Weights of a small mixture-of-experts language model, trained from scratch on English Wikipedia.
Size: 8 layers, vocabulary 2048.
Experts: 256 experts in each of 8 layers, 64 GELU neurons an expert, 8 picks a token, a sigmoid router.
Below are experts of layer 2 (counted from 0) of a mixture-of-experts language model. Rows are named router (the router's row for the expert), down (a neuron's output weights, with its number) and show model dimensions 0-223. Each number is 128 + 32 x the weight over its row's rms, rounded and kept within 0 to 255. Numbers have three digits each.
Before each expert's rows: a language model's description of what the expert responds to. This comes from a sample of Wikipedia text that the model never trained on.

# expert 3
It responds to: Single-digit and small numbers in tables, score lists and statistics after pipes or semicolons, such as 1, 0, 4; also 'und' inside words like boundaries.
router:115097172119143127138155140134126092105094142186186155109181134112164088171086130153125105152141127155126080159123146067136109026118122169154103166123054102172165168131132127151196106143083080149128061069131068100090124139150165133185122138113061086123157162130127158127051118162077116138149147118130130127180159103136126113147127093089109101159149159136155100186068113138133101141145121140097104118093155153180151082093163214148167121117104145141104067181091163074158139100090157116104086101110046149144137128119155087119072121153142109120079120128168169162121092133121133067060143174132144112151114113169072136149114137149128163139144160165159152095116155111078148169107
down0:149060126151182155219129133180139097116143100120078126078101155067168129116150137134149186131099083113151169114121074172148158133145178134168138129089130189120154078086112189124075103082137147098131117132154088155116109122047069135115119107176116150126123128041162096149187098173124135099109115132134111152103139124125097134111108102094132146135122100123124105133097098107221135130134144088170218093145132123099105068108160156123141160165163127141153165135198095136089154143095110152112124158089156160109153161184091121165126123139099177127123122114135164203129148144124152066129119110170121100074146153107123106159168091112155099114109068148089154149145052128048133103142
down1:148064187146148140042132137132119103130143185120118101138114155182100133159158130069112078103230190136141166104136134108164141172096133158189073133160109104087089081133172124127062146112167101179126142101121152156119115099128104087120110115115118193168132108093150131122160116151126193091113147134143128127125120153096147142193158157117143085119128107133172097083164090079208119105122116096177113113114032130099131155112187134082134147126103129139211115098143142165101128150141095129140142128134129122102055131137087127110114178208132180127162159076133117167123115145171092126200084159137117128149075112095103165087138130106101124142136142074144133093167156093106176168143
down2:141189111195140101139108111136172108130116123095219155107168182090114153148124121138067160139140183116123157128139096129096080154131134102154089099109130118100120110146093176114104155123146085060084097188144120136108095097180211136167158161139161144151077062067087091083116102076139111127179088146029057108106101159065117149103145150181119199163138135123139153130139165132141131116104130145125194164160139114124149070107077098130148172128165135173103099138114126102081111193148161162079169120153101154174131086084095119127184165154117136103097131105104083171142099150131127159165083159164174151100155127128120128171133084104145161142144166144101099122101153111117098121137
down3:090126132143115164119218144163155102147143136124143148127186177134115124107174110076146165085153064135176134103097120081128095142065103131120176123147080198141121141071160180112132102140126127102099176103125181096126128144194137121115156132166090155161086170149151145153114149058073089125142185086141172105071109091146170146111119138108074166096117174059073121140077104113145109141105162139131200117062152108141139116174085105113106197108144113107072066149145144109137106142201137110131170106141127144086113160143113122116127129195160096106101121074151094138124109170061130111103153117138123141101112173150116180170104060104171119149105122092155154088113171147165166132106
down4:192122118130152107081181166099156078159133148165106102147135103138090116067187094150079138102153170080065166081148138088086160148126106096130141121195149129189170119144133100087065127091096148059107133146117090102191149114098105157122154126168139139131156074145138074090102115162044135191105106143114159154137144152136176096153126128128175205077129152115100134089145125082146100112132116162149123130094155085130171152132143195086135136107103096132132158127080078155131130092161151197107118130108148176209128102133125135088092123100107116117139109114160084085131152147177114125089155119165177155121125118184125133136103149188094157125153140062098113134109180092066086180112
down5:143167178098116180065168120106102131118118091076173091215157103145128130109114115131128125164118064112147189119184131148111120091165160088178082118134098089152101116161088090114165086129103078106139091077118113165074127038092174088114161144160191146129120100090115140099146109160162214132108108137169082138122141088135110130141097103079149097095146128113163096140093115080105129148124077127143173137149119143168240137129134134103123088108161171102108131162079139125095163157121155122107094121156138089162181146123112133132131117157191129108165154117162100139112141139172120077121124083113107159168144138101077088071140155165146145109102155133162175156158155215145172124077
down6:120162187143078124146141102139120120125126133129112153154140070190156118157166119088144203070116108135135122093193151115139110197090068105128125099130073110123160168137091158076137131109128134157099162122128093095126142158152199140146146106107146171088185027192093110099112138123126183179091132158104108132123146085152064147174085082146073165123101099179167113108166130167141092093202163145164139164129118136124093080101182046136141099134127126147081118065095110095109112155100165102134123143087149164124136155140155149121090168142107134076151188144164090074117134085075104164107079134137098127151197114108108188077117160142084110150094142148125144140146127133117120126110
down7:204111062107098163164117144119099149161215148141156068158084156145133206089122156120131172114120155068150139153099142057102116148089071126114123164149136101124059074106110150159104132166106202103103162171121149122136104147109098126113118195183096126127133100108144143123170198190133093155134145157171094110127101157117115113113144150106123129119161136144123096058143183145085166092144067108139123166155109145169141113093128141141128110112108121131109133077190143192112099069122088150111100107114124117092154134126112152118121177136104168189117115111154114186129141183143102191087126150112111106133115175100141093112136126169095132099022149103130179170099097127101205124144
down8:050143100152168079131162110072092166142070095177124145135178128149155146153094113114088134153127142138123127144184116166085104154091150125164177081171175104183140100101098132123061147131135128113127197129104185119159132141135081200122124106145115128165072143086087160147098160158127085125129127122087153125102147104161104150115161102185128103132097173166088142199105163104099166137142130071143099136110111088118056109127121132170148158088148099179089142103075115185128190097108103098160133161108059156089123112131119191092127086199147093105096084119122136094083133078103101139101171128137122177151181135099112109129127096164117137154117177198089051137157171131135103128125
down9:171129139179110134065140153107102111113080129150103102114125134113140152102121073152141075190132161147116096194169117157129131175150102173119103143135117103163128103116104179122114106067113159149087161149194137171145158078091103117160157098136133126127105106089116118123120147087088103160178084141124136153104118069158104128116116090158131164179123144136116116109152217139142118099143162161157092107140133212100149124114103114142106024104161156147174175177178137095128110115153116158097121197117119131115092095151110138159169149147150117133125119079124118055177121101089137069162135110086085149143187144104154025115072123198150086068068111156100106181133097124150171140127
down10:110176057199103089154110105104137184072110126141105135199128111164112100078114094145098168113098138168104133105099109109172101150124119110188121122153129079050148119141097144134073158121168132078147146177128151132090107100183169116098140091200137132116062102104082122068176131109097185150118143133137114056121133085150148118120188103155200078127165131146159125126147085162145120151176114121154104073157105186124130146134110097137137099073126112119191057141092164093149121109132184184125124184148114148106120136068105153089152084140120141075160118127127110125142100162123125157134172114151140148097104132132143204075145150073136147133164098118117099220122139178121151158116
down11:130182123150137140132158048082155139095137117121118163211120090061128092074140119120109161110087128122127092126112128083078096124138154097172176124067130113133132215176152153096138123212201091148119077138084163135127125173084102146094131059140170185118138134110139167121103136178156121090137133135180129112099114204069126122180096138195143114143097153156035090073093123127144159107139179122144105164142159106132136095103139125106106146149083154086099189095144147108132121080174143117200153138141098105148076127071174121073105123168109142109133117160125081148132131098117132146164123136127158124177101176103109100167117080147104105138095102181144104105126101083142112115129
down12:092173102100164134163167087102153146134161095134120128115131114131167125107166117111146166083083079114119154087133121162177105142146139181132143146134110097091122122138049166119164124089187096134131145119127159190124175136119108176134128131118185128121149140128115114127106082088125165090139135113123123146113117172120119107161137099139101123078159118132132119079113127119133136158084132138164143058082131084102098150081154099173112193165138066132134138128140157138156104122150067135059160056131142178094183146132216172106181115156077095194097146134066139106141105141176167157108121160055149114099111233078143206119097151107118124082163206076134108131098092155126136108179
down13:116105153082071152077139150129109117161174074105106179167164144091085130138206144124106080165162084112090093090061109141142145131185124074165118111078125125116100158149112164130118125100110173064141153094169147116097136125134205108126079142160118136120118146080082138127177134161200147124162103143123139073161091111141165079051109137156164121111104107155102143088180178154081116158096157160092112133137094134092104116073203158112054078104092086104085079102142163115106119107112120144124141148133135163139082102100129145109174139175114145159177120090131151110088165140184106159165165115146103124133154110168134183130142062115189143122115084085149125128107050112147168140123
down14:147125166094084087135183122127140153090119164107121142053049181109121109135147111102130163098146082078126168100139154132102082166203095178095094167152161088141107128119084089027169183174070127102132108167150171183147175105101116127170115141144185173117120094121094131134097107074107143175105118082106162085158097143099171158178080121148102130141146143100146154130148208176065117143124140167093108130131114131184193099126126121139175126103084125090138168073138093158122142119189137103098153097174125105106149124081170095122111105136131104144131173083101119193176121095092116168123097166085188148144130126145178112135139164118141115108080146117089134100103118126114133151166
down15:114074091129122185114146120153135159109142157160053110117133125138100130052176148119154116124150118133092050179176140188167158118083107145179124150183149133117103185075141151116125127131089138076121155161173135143105127131093147115184061195145204110122155132145103119121087092128112100108129123135100130150088087141162151184096062103161128155157124117118087074101118121144182124117167095160114174127176139148123103092170088143140172084099103153102157190129164106121156096191133120123083157131180120165139124129191119067135159142166141106151112030086126134116145109106164169142145123129092101121101157130081103093128181160161144048122119152109181133164104083143159176095157
down16:152116078101131128104091155156124146154126171098126150072138120124145143101112116144117144128138118120109051080199089096151148075083189107122103117150119131114091125171098127149191130126096115079112129130114180167101114168107132172068074126095143130141176144163129126108108183144098177129148107081137136137165148099106113155147130129105117204120080115099107075167122150052164159112074123159164087143179145139154114162092207186078179136157062138137049153055110144168153118101174115128128105112128085140117088118100158123106132131110151087141120174123120127129164137096131095146141180081080136187161082164183126158116102129151072177114072123090188115136104172170087143088080
down17:145103134168131127094143176148142127138156139137100129161169094141163180106084140062157096103101127150098158097120124125104112109122114170119162074158123115158128134134153088161121154156086121148117098117082126161150089134168166099115115124153145093143186121111104104137098057095108148191140124109166154144121111182119141091176098100188082120202126098078134166078129111085109169107141140108141108102127106143127156168162171177134133094122128064059089148151146150147197066143104082137141082070130114153141134188096097130109060122134206151069155116175187158160136174139111146094090134126069176106049111164145126155136152028094106163174096080102137140088114149129139092169111
down18:148113119134200122090131083137065105093125168146128164120148141146089097088180106177123128131140133093133188205099081134101111094138160071134114066110093191112143114109166126088156150144202123148107100168126169147149141102149129074099131087126093091178110089134125095112135115165189157152164127109136087118166090153121129140145175123129102159089184131157116076116118088086137131119136085182056121200139207173135171115126100128162165114123093192087110139105173109076122165100092135165122095123127114134101157128166158139108118148048143097127174122147075102199129149089068077143184094128089152105110098118116100115116099139124193135157171122145105201110137171099124157119131
down19:185103066115104129096167159135141125137147139103080077118192182153134165136092095109113079176082101164136109158119104100087131118114115106137126124059101152101136146085096150131102122076120123106188158159134073137056176118104094149100120134172080099110123182132167129113125104179083040088177142098136122069159154163129112148141172158170123052100207167097119141102109139198161085129149105136145151114132103096141139141089132189113156105194052107136114151132147171077105093159145105199131126088156174165138104154165121140096148116125173183143130147111073133116134120084149121108156165109102145108159109161107185183097123143116129096142155129092084199114127136158126103109092
down20:126118137147138131102113084139112158106104133098177163147096115139151141185103196139160124128086083100175116104112094163153158189118112137149123079059144142058183027154142185149148156128121134162097220179077120177096111099084121098099092149106145135175126119095147138069176106124096106147111126106144131108155081142153151117147093160075067115137151140070162134109165186119144093123129134096142159154087080098125134158082168140147119116110179114135170107119124143148154096154051120193139100102113177132097166120104120175134101101138153190113135111120060165132131169131129150167144096130124122087172153212139088152086071098091117148111171093100142084169073120131106103119145
down21:115182105018178114106131075158155183152166140141105103125142169127173139163152142169121084116067145146154080107120066132139103116098137109114109137101104142165132129110145174076072139128141139067146147159103153109137118077107147167146133173140112134167149153168094200120106079125159071094102192124114092150147094193076111086143101106125138134150159075121068135124144163170119115173084133092141051141151156096145104135085193128060165141138130122122103159192122121117053107079160075130158132158109158148089132159062122144113132109121124123127124136126117145124134091113145130091123158122136078175118126112116085110220099130103127178142158151201161106121144152156212123150132
down22:106093128107079163088175113124171069047138094177055099105110157146127122156057135142214166086129111153126108134060092107083108117121154133176127116132121145144101119102143141091133172182145116138129126134139139166076171116105132109125108134178171120143118189110162164106153145163111162126092141161086111122120109126186192142103101143087093131081075112142083148107121115158057100137169158125089145143141085065147120152084123120097115167168118107121091154149092162122089188149143174109102124137123151142211131141100137129130185169161110057150110138095063171150156153165117120137154071110083122070136124102189132166210095078119111116122108141124099130184179112165149113131153
down23:115141147113203138121114140127142154131129115129057069120129227174085119158155084070118171123124116118134085124133140157087144078145138116092143097169196169103093205114206093140173113161129122094126111149129136090112111134141162118150142126075129094141187106144142116114169111138099093122109151129071137126123112097179069144166119107112125147146170105079177146139103139094082177104131142166121146127111146159176139056138149131142040115100175122117122138147206149089143062175080175099116157112142164119118070075138082105177122145070146150200095171166103115171079161139150134128112089141130127133086115154134142125117125123160133105149084113142084115113182040098103156140112
down24:137168184159127136139123178146119141099073140119119118050153196154155119141081081076122178098123094123155109104121105125143125170152171128112154135119112109140116100099163128159105152145130132099088139143079143111073149143165220132111079104135105203180149171150118099097100110114182142172162088093138145096168113143127145133104148141151095123152219103110062146130143125139073091137157090160058133096096105143118148157094103077101194107155078119161178109111114110100098212090111104155123189061175083153131138099159145144138120104144096097148114121125149057171067145089078131184122140055117097093154123163078157151096148128157108189110161123141134111152120119111158097146152
down25:104109107117141082094090123093138132130124131144108149084102081159164107084104154129132144169119174167110101122088127165138102140121191164089141176123148173124158109197122082173129100179147106170141147134114139198079115086176167105135165141097107150159092107129110135148094111112166109112106134112115141151090115191125065131117113173091113176178125079129123099141118115113126135151142157186142093171150099146125145153163101092188133111188157144133124119200131167155106086191105156181180146164145129157169085154110088137103083191104109130123128038078096133137110132135139188134160132109120111101126063154140185158164116051086067133091064138195130072164111060103095103115111
down26:168127169125163145148144071113128123165102148119153103180104123112066112154098124094095094189111155097070085129163118151132152114146135142130172138177162158078111165211161144099179132139160156120127049117132093076121145115145138113118131107091162104137128115109110133110118091171146096145053154103128171134085143141173179104102191180130097172113082167082089106155155150167089166156126092176130146111146125193142081124141089107115126112102159196101082128132092109157153166127082046118167109162084093128072067096196166160117123137128145078117112081134142160166203092099156171105128079132140080081127147135152137118060144141178145112108127140132095134151139157072145095088134
down27:159087159118086165075160118156123170162088144122158091075090107120100194141153103090106111129181132091095155148115110123098091162109151182099102116130138114109143163124171144098124117132140057151114117191134122127112188136095179110152095150099053192126099160113091136073084188157125138157108102123077134146127083187169155069108130106121085148147083169124176108197147120124085102055144154131109130121143134135152127142197069126106128123130137172122121129102106137179117153122171129155131125076135099172149155100098162108154104096136110123088145158090172182161114120102054167169096130211098121144126171137182150187129158060119109122205132116139191147100094090130111164155122
down28:180160126135100143044157104053110141098105125148126144139082113169129163076108215153159189064105151123161142127157077124115150147142121143112179123161137143113129090120090133131084087146136172112082144135082143098164088078184128147098183120127086152129119148064112115186147143188155117133150123115122146126153081152113050114129124063114159097078153117143126123099183137158120147235092158098102128162094107094168115122161096127091107128154116175114096132125088139111126072168123090083159147126188121098144169121075132141117153155153115123107158091112108146182207183179107139088115087185169097119090104141142139146178124122154189101155162164106098113122089110136110156105163